From a checkpoint of a small mixture-of-experts model trained on Wikipedia.
Training: a variant of Muon for the experts, 358M tokens, 5469 steps.
Below are experts of layer 7 (counted from 0) of a mixture-of-experts language model. Rows are named router (the router's row for the expert), down (a neuron's output weights, with its number) and show model dimensions 0-159. Each number is 50 + 10 x the weight over its row's rms, rounded and kept within 0 to 99.
After each expert's rows: a language model's description of what the expert responds to. This comes from a sample of Wikipedia text that the model never trained on.

# expert 5
router:46 47 46 48 61 53 60 60 56 41 37 33 44 57 59 51 54 44 50 46 49 31 64 48 61 62 47 65 51 63 56 61 60 73 44 67 50 53 45 42 37 53 39 47 49 28 48 58 50 46 56 42 60 46 59 52 57 40 56 58 42 63 49 80 46 62 58 57 57 49 51 48 67 34 51 57 43 43 75 49 39 56 45 65 57 47 53 64 55 65 61 48 53 78 42 69 49 60 44 71 51 54 71 49 59 54 51 50 64 23 49 60 54 43 55 61 44 50 57 43 44 39 56 48 69 59 39 43 49 54 43 48 40 50 49 36 40 39 69 48 68 45 41 55 50 61 58 38 56 62 47 37 46 54 60 40 54 51 60 50
down0:38 39 55 43 42 54 61 57 47 59 51 48 50 54 55 54 33 68 70 50 42 56 46 47 62 55 62 59 72 71 51 50 50 54 19 54 50 57 62 51 49 57 42 46 45 45 49 43 45 49 42 57 54 50 50 51 68 48 41 44 55 31 63 32 47 63 51 30 43 50 36 67 40 41 47 49 47 43 46 42 42 50 55 54 56 54 42 68 54 56 61 49 58 71 35 64 63 61 50 52 60 44 54 48 40 55 35 40 55 37 57 59 61 60 51 43 34 50 49 34 45 53 84 51 35 30 56 41 54 55 50 32 63 58 34 48 38 45 61 44 51 49 47 55 39 33 48 48 57 47 39 37 48 35 42 47 56 38 53 28
down1:44 22 56 49 59 50 75 54 49 62 46 40 62 48 31 63 35 25 51 51 51 32 47 53 53 36 45 41 50 44 42 51 65 50 71 37 57 37 61 44 51 68 38 56 65 48 52 48 47 48 47 45 35 47 41 47 48 61 43 41 46 54 40 63 53 53 59 64 56 34 59 40 60 46 47 54 46 36 49 41 37 60 56 36 51 62 47 53 49 69 44 50 46 56 58 54 41 67 44 47 52 61 31 57 68 43 30 48 54 50 63 46 53 50 51 60 44 47 42 48 56 48 64 54 69 58 65 59 50 43 54 48 42 53 62 46 44 58 55 38 55 50 57 49 40 66 42 51 52 50 46 07 52 48 41 46 63 51 52 32
What it handles: Subject pronouns and the auxiliaries right after them in narrative prose, such as he, it, they, has, had, would.

# expert 27
router:57 58 44 60 57 40 61 56 36 50 49 69 73 52 59 57 37 38 33 35 67 47 66 64 53 44 64 55 55 23 51 42 45 48 79 49 62 44 60 49 63 44 44 48 35 44 57 44 58 30 60 54 44 54 56 44 52 37 51 70 59 35 51 41 31 37 57 50 48 55 47 54 46 59 51 63 27 66 41 35 47 21 43 62 56 43 59 56 52 57 44 59 38 68 56 36 41 66 53 45 53 43 58 52 51 51 55 44 53 48 52 49 50 55 36 52 65 55 48 57 56 51 49 51 40 56 54 39 47 44 51 62 64 55 52 49 46 49 34 52 68 52 47 36 55 51 54 47 49 53 53 61 30 63 30 43 48 48 38 51
down0:51 50 45 50 44 63 54 58 44 61 37 48 53 65 49 38 41 52 48 69 48 47 48 47 58 51 30 50 51 31 53 56 41 45 65 60 45 38 47 46 47 61 58 52 50 57 58 50 49 56 52 51 49 48 46 61 46 47 32 41 50 60 46 57 53 60 73 59 50 66 51 50 28 51 42 47 63 33 49 43 54 42 54 43 49 84 43 51 36 54 50 44 35 30 59 50 68 70 54 37 64 60 47 43 42 43 26 32 48 45 59 56 54 47 47 60 25 60 44 52 50 23 47 47 36 47 49 28 40 65 55 50 50 51 44 47 39 59 34 56 57 41 73 45 34 52 61 62 39 61 67 45 46 39 49 51 44 54 50 50
down1:53 40 49 37 25 48 57 33 56 44 36 62 54 50 36 61 52 50 53 43 57 55 56 46 48 44 55 50 50 51 62 55 45 58 49 50 59 38 51 49 39 50 42 51 58 26 23 50 48 59 65 61 44 49 53 38 41 38 63 46 40 43 51 43 65 54 55 41 41 54 50 42 45 51 58 45 40 52 33 70 34 55 39 48 67 29 48 36 57 62 49 44 49 67 56 48 51 53 50 73 43 50 52 48 50 49 55 51 54 49 26 42 42 54 55 23 44 42 46 80 41 52 48 57 35 50 57 58 66 51 63 50 42 52 58 47 39 40 53 61 49 66 44 50 47 52 52 68 43 47 42 72 50 35 41 54 45 47 45 18
What it handles: Prepositions, mostly of, then for, as, with, at, during and after, linking noun phrases, as in Canton of Lucerne, Place of birth.

# expert 28
router:56 54 49 45 64 50 67 55 36 48 62 46 45 46 60 59 54 46 49 60 54 54 43 44 51 33 40 66 52 51 62 51 35 56 55 47 47 30 42 61 69 43 52 69 66 73 62 59 48 74 53 41 38 50 49 47 54 66 54 30 41 47 46 31 45 51 37 55 45 53 45 49 45 32 48 40 51 61 51 69 54 50 57 48 52 40 36 32 66 49 41 43 42 55 50 26 45 72 38 55 39 48 27 37 52 63 55 43 49 43 45 45 42 45 47 59 48 57 52 47 51 53 40 58 50 59 51 34 44 59 61 59 56 50 58 55 54 54 53 50 63 11 46 52 50 56 59 32 55 49 64 39 31 58 43 54 42 50 62 54
down0:56 72 61 49 42 53 29 58 49 49 51 55 51 63 28 53 49 65 51 40 77 46 53 36 46 51 64 52 56 37 49 49 42 47 38 50 50 63 30 24 40 75 52 57 53 51 42 53 53 59 40 51 46 60 67 49 59 31 57 34 56 45 52 51 39 48 49 46 76 53 43 57 65 55 43 62 36 59 40 50 60 66 51 50 50 47 50 67 56 46 37 49 50 51 48 55 53 39 49 61 55 21 55 63 36 51 65 50 63 49 23 62 51 49 52 53 54 39 32 57 58 47 59 41 69 45 60 53 57 44 56 53 64 38 60 50 43 50 48 37 63 61 45 53 50 40 54 65 52 50 42 63 41 49 53 54 57 43 46 42
down1:50 51 39 54 40 46 39 52 51 46 35 39 66 52 56 59 57 46 49 73 38 35 43 48 52 42 55 63 52 47 54 50 69 39 49 46 38 51 49 50 16 45 56 51 49 69 64 42 41 49 36 54 51 39 40 59 47 53 70 54 49 50 66 33 48 37 44 66 45 46 51 31 32 41 49 68 38 56 50 49 54 50 51 44 42 67 54 50 43 58 68 48 55 32 64 59 40 52 63 51 63 70 32 53 50 55 48 62 57 52 56 36 47 49 53 50 50 62 50 36 51 48 47 40 49 29 66 25 38 45 50 55 75 56 49 56 43 42 42 44 49 45 44 48 53 57 52 53 35 74 61 41 42 41 50 52 32 54 57 49
What it handles: The, A, This, His, Its and similar words opening a sentence, name or title, as in The Manchester Guardian, The Ring.

# expert 42
router:39 45 45 52 40 45 33 55 70 49 61 43 27 53 49 61 34 52 41 56 62 38 41 67 55 59 50 30 55 43 62 47 58 52 63 46 55 58 51 47 63 47 47 53 40 59 60 45 42 56 17 60 37 57 40 59 60 44 53 57 44 64 51 37 49 57 47 42 51 54 66 43 39 46 49 47 31 38 37 37 49 51 48 54 46 36 46 39 72 58 38 54 60 63 49 57 58 33 47 60 32 58 37 52 42 68 64 63 46 46 42 48 46 54 45 43 54 49 50 53 50 59 57 64 29 61 59 45 42 63 65 57 69 56 58 52 56 62 37 44 48 36 75 53 61 62 56 49 56 59 55 33 50 54 52 44 51 48 49 32
down0:49 54 50 62 53 61 57 43 45 49 56 50 56 51 63 33 49 51 51 49 37 81 46 62 51 64 49 39 37 56 63 49 54 52 43 51 23 49 45 43 45 51 63 26 45 50 46 59 40 53 43 45 54 53 46 52 73 50 52 48 50 51 31 66 46 49 50 49 45 51 39 60 63 44 49 50 34 51 76 57 38 60 53 45 51 72 71 47 49 45 67 59 65 52 59 38 49 60 44 52 53 65 50 61 56 49 32 58 67 42 43 50 44 42 46 55 34 39 60 51 58 48 49 51 53 50 45 41 69 62 45 44 49 54 72 36 51 47 56 37 71 16 57 52 60 45 50 59 46 55 56 50 60 32 41 61 44 52 45 38
down1:53 58 45 42 58 56 60 50 56 61 57 60 49 45 50 63 14 50 60 46 36 52 42 48 41 49 58 54 54 50 53 47 47 51 71 63 39 39 51 43 46 27 50 48 37 52 51 50 76 63 38 42 65 48 53 50 53 50 30 46 50 61 54 50 57 53 61 52 49 58 52 34 46 64 37 51 44 50 29 39 59 56 26 48 51 32 55 29 67 54 49 42 56 46 54 58 59 37 44 50 17 39 55 54 53 42 66 51 72 41 46 46 41 60 57 65 39 33 55 45 51 56 50 33 40 54 58 55 49 55 46 45 33 51 51 46 38 60 74 40 59 55 49 48 60 46 48 50 41 52 56 50 44 47 51 65 35 48 47 65
What it handles: The, a, his, their, its and similar determiners, typically right after prepositions like of, in, to, for.

# expert 47
router:55 49 35 59 63 51 46 39 49 56 47 52 50 44 58 58 58 37 53 68 45 54 54 42 52 36 23 47 57 72 50 51 32 49 54 71 46 38 51 53 53 55 41 47 55 75 59 65 50 54 41 44 51 47 60 57 43 60 65 52 61 49 41 63 29 39 49 53 42 37 53 45 53 44 57 53 63 54 64 44 58 42 59 33 58 74 38 49 43 43 46 28 61 30 55 46 54 54 46 63 52 59 48 44 32 76 34 56 47 51 47 36 46 74 35 74 39 51 57 45 42 41 62 51 49 40 46 36 58 60 44 41 51 31 49 40 53 58 46 45 45 44 47 53 45 64 45 33 51 44 46 44 56 37 50 50 49 42 60 63
down0:46 17 47 60 51 52 59 56 45 37 53 48 60 49 45 34 43 59 37 37 65 61 50 44 29 51 58 57 55 27 51 44 53 65 54 53 55 48 55 53 45 71 58 47 49 49 50 35 44 50 60 52 38 50 46 51 42 40 70 63 51 48 48 52 54 30 53 53 50 50 48 52 57 47 50 50 60 57 61 49 44 65 41 51 45 53 54 59 50 32 60 63 46 51 61 50 39 56 48 51 34 50 52 38 50 48 56 59 44 55 64 28 52 54 58 50 39 55 38 60 65 33 32 50 55 23 38 47 37 43 66 51 52 54 57 22 59 45 61 52 64 62 58 86 53 61 49 54 55 58 63 53 63 54 35 55 39 48 54 54
down1:31 52 50 64 48 50 52 45 50 51 58 52 51 32 50 50 50 46 44 61 53 59 48 37 50 57 48 56 53 47 61 66 50 51 55 44 74 49 51 44 62 44 52 63 52 61 48 39 33 34 58 33 53 57 33 47 66 24 46 61 46 61 52 47 52 51 31 56 50 45 42 50 49 23 45 62 49 32 58 38 60 48 45 42 48 60 59 49 63 52 54 54 45 86 56 40 68 51 73 55 38 43 52 48 70 48 48 51 36 41 44 38 33 23 47 64 66 37 45 49 47 62 60 44 52 61 44 38 46 49 47 61 52 52 51 50 64 53 39 56 51 43 51 28 59 49 40 41 54 69 50 51 45 64 52 48 47 56 48 59
What it handles: Opening capitalized syllables of personal names, usually surnames or foreign given names in lists, such as Sab-ines, Pav-el, Rav-indra, Mc.

# expert 19
router:60 65 49 28 61 32 48 39 52 53 44 48 57 54 46 18 40 55 53 40 33 44 39 50 51 42 47 67 51 43 38 63 57 55 35 64 55 38 52 43 44 39 30 56 51 42 42 64 60 39 58 38 45 53 53 41 51 55 56 55 51 54 60 67 61 47 37 69 43 43 46 57 49 55 47 42 59 41 51 62 38 44 55 47 49 62 45 56 46 34 54 72 54 51 51 57 39 49 46 42 60 46 46 48 45 43 63 65 42 72 61 51 48 33 45 47 44 37 37 48 53 47 58 59 53 57 43 78 48 51 48 36 46 52 27 52 51 57 48 42 43 62 40 43 55 50 51 38 42 30 55 45 63 17 35 40 54 55 46 59
down0:50 52 43 72 55 44 49 78 58 85 52 60 51 52 45 61 51 52 47 48 47 55 58 50 50 49 36 60 37 45 51 52 46 58 64 58 50 51 42 56 48 47 49 48 49 40 44 23 57 40 48 51 53 56 53 37 44 58 55 50 54 61 59 54 71 61 52 51 49 30 47 56 39 44 51 58 36 60 34 65 51 65 41 55 45 48 53 29 70 53 53 53 43 40 24 47 28 40 65 44 38 52 50 34 37 45 45 42 32 48 38 51 56 43 49 48 49 49 51 30 47 49 50 52 73 51 51 56 59 56 49 61 50 46 54 68 50 44 75 48 48 46 46 51 50 51 37 62 16 33 54 41 56 59 54 49 55 56 54 55
down1:41 49 38 59 46 43 71 51 48 37 51 57 46 52 35 53 81 54 55 41 50 52 44 45 62 43 41 63 53 60 56 35 54 57 50 38 51 55 38 54 36 49 67 67 24 50 48 52 51 50 60 52 61 65 56 44 51 37 50 50 60 72 59 76 49 34 50 29 44 50 60 65 39 46 49 45 52 42 55 52 53 77 38 50 55 56 42 31 39 55 50 53 35 61 24 49 50 58 41 51 52 35 54 53 51 53 51 50 49 40 50 57 48 49 42 48 75 49 45 37 46 44 58 65 65 52 65 52 56 36 45 50 45 50 46 29 55 24 52 54 36 44 49 35 52 62 52 55 40 50 57 51 47 47 46 60 44 60 54 37
What it handles: Byte pieces of Japanese, Chinese, Thai and Devanagari characters inside transliteration glosses, plus some capital-letter fragments of acronyms.

# expert 36
router:54 48 44 55 61 60 44 65 53 51 47 74 54 42 58 43 56 45 45 60 47 56 52 32 44 31 16 42 64 64 51 54 35 50 49 58 36 42 35 44 54 52 46 57 50 85 52 55 48 34 39 49 51 50 47 43 47 71 54 55 65 49 59 33 29 38 49 58 43 36 49 49 61 45 50 55 58 57 67 46 45 39 56 34 54 63 38 47 44 48 42 44 58 21 46 31 44 54 45 58 40 49 52 40 43 53 49 58 42 53 40 43 56 67 39 64 37 54 53 54 46 54 55 45 55 37 52 41 52 57 36 57 51 56 50 54 58 46 30 48 59 42 37 56 58 55 56 33 59 51 49 38 57 44 41 28 36 34 55 55
down0:50 44 50 53 57 61 46 50 48 59 37 62 56 57 46 32 51 61 42 41 51 50 54 30 54 18 61 57 46 49 52 54 23 56 55 49 49 51 52 41 46 50 57 49 48 48 62 46 64 27 50 48 52 51 57 45 48 58 47 54 44 40 57 39 44 45 68 56 37 51 67 54 43 48 61 58 55 58 62 53 47 55 51 52 70 51 50 50 46 84 50 57 56 36 42 41 49 49 57 77 51 54 47 38 25 48 70 41 41 52 47 40 35 65 40 58 45 67 43 58 55 52 50 51 47 45 63 49 44 50 50 68 32 28 70 62 52 50 44 56 59 57 44 70 51 49 43 52 53 36 47 39 51 51 53 30 32 62 47 67
down1:44 13 41 50 51 40 50 43 42 64 50 34 48 47 58 59 58 43 47 42 48 45 43 46 33 55 63 52 41 45 54 64 66 69 63 51 46 55 49 54 56 52 50 47 47 68 48 55 57 53 71 69 52 53 53 50 50 62 55 56 52 48 59 50 36 52 51 63 48 50 38 44 52 55 64 14 48 50 50 55 75 64 52 62 66 60 42 53 62 53 70 59 55 54 37 49 47 57 53 48 31 41 55 55 49 43 40 40 32 57 43 33 57 56 58 30 54 53 54 47 38 56 61 52 55 44 50 55 53 51 46 62 44 44 50 45 41 61 53 46 54 75 61 58 62 53 50 46 43 53 76 49 58 52 55 40 69 48 52 31
What it handles: Single capital letters or first pieces starting a proper name, often a person or place in narrative or a genus abbreviation, as in S-onny, K-assel, C.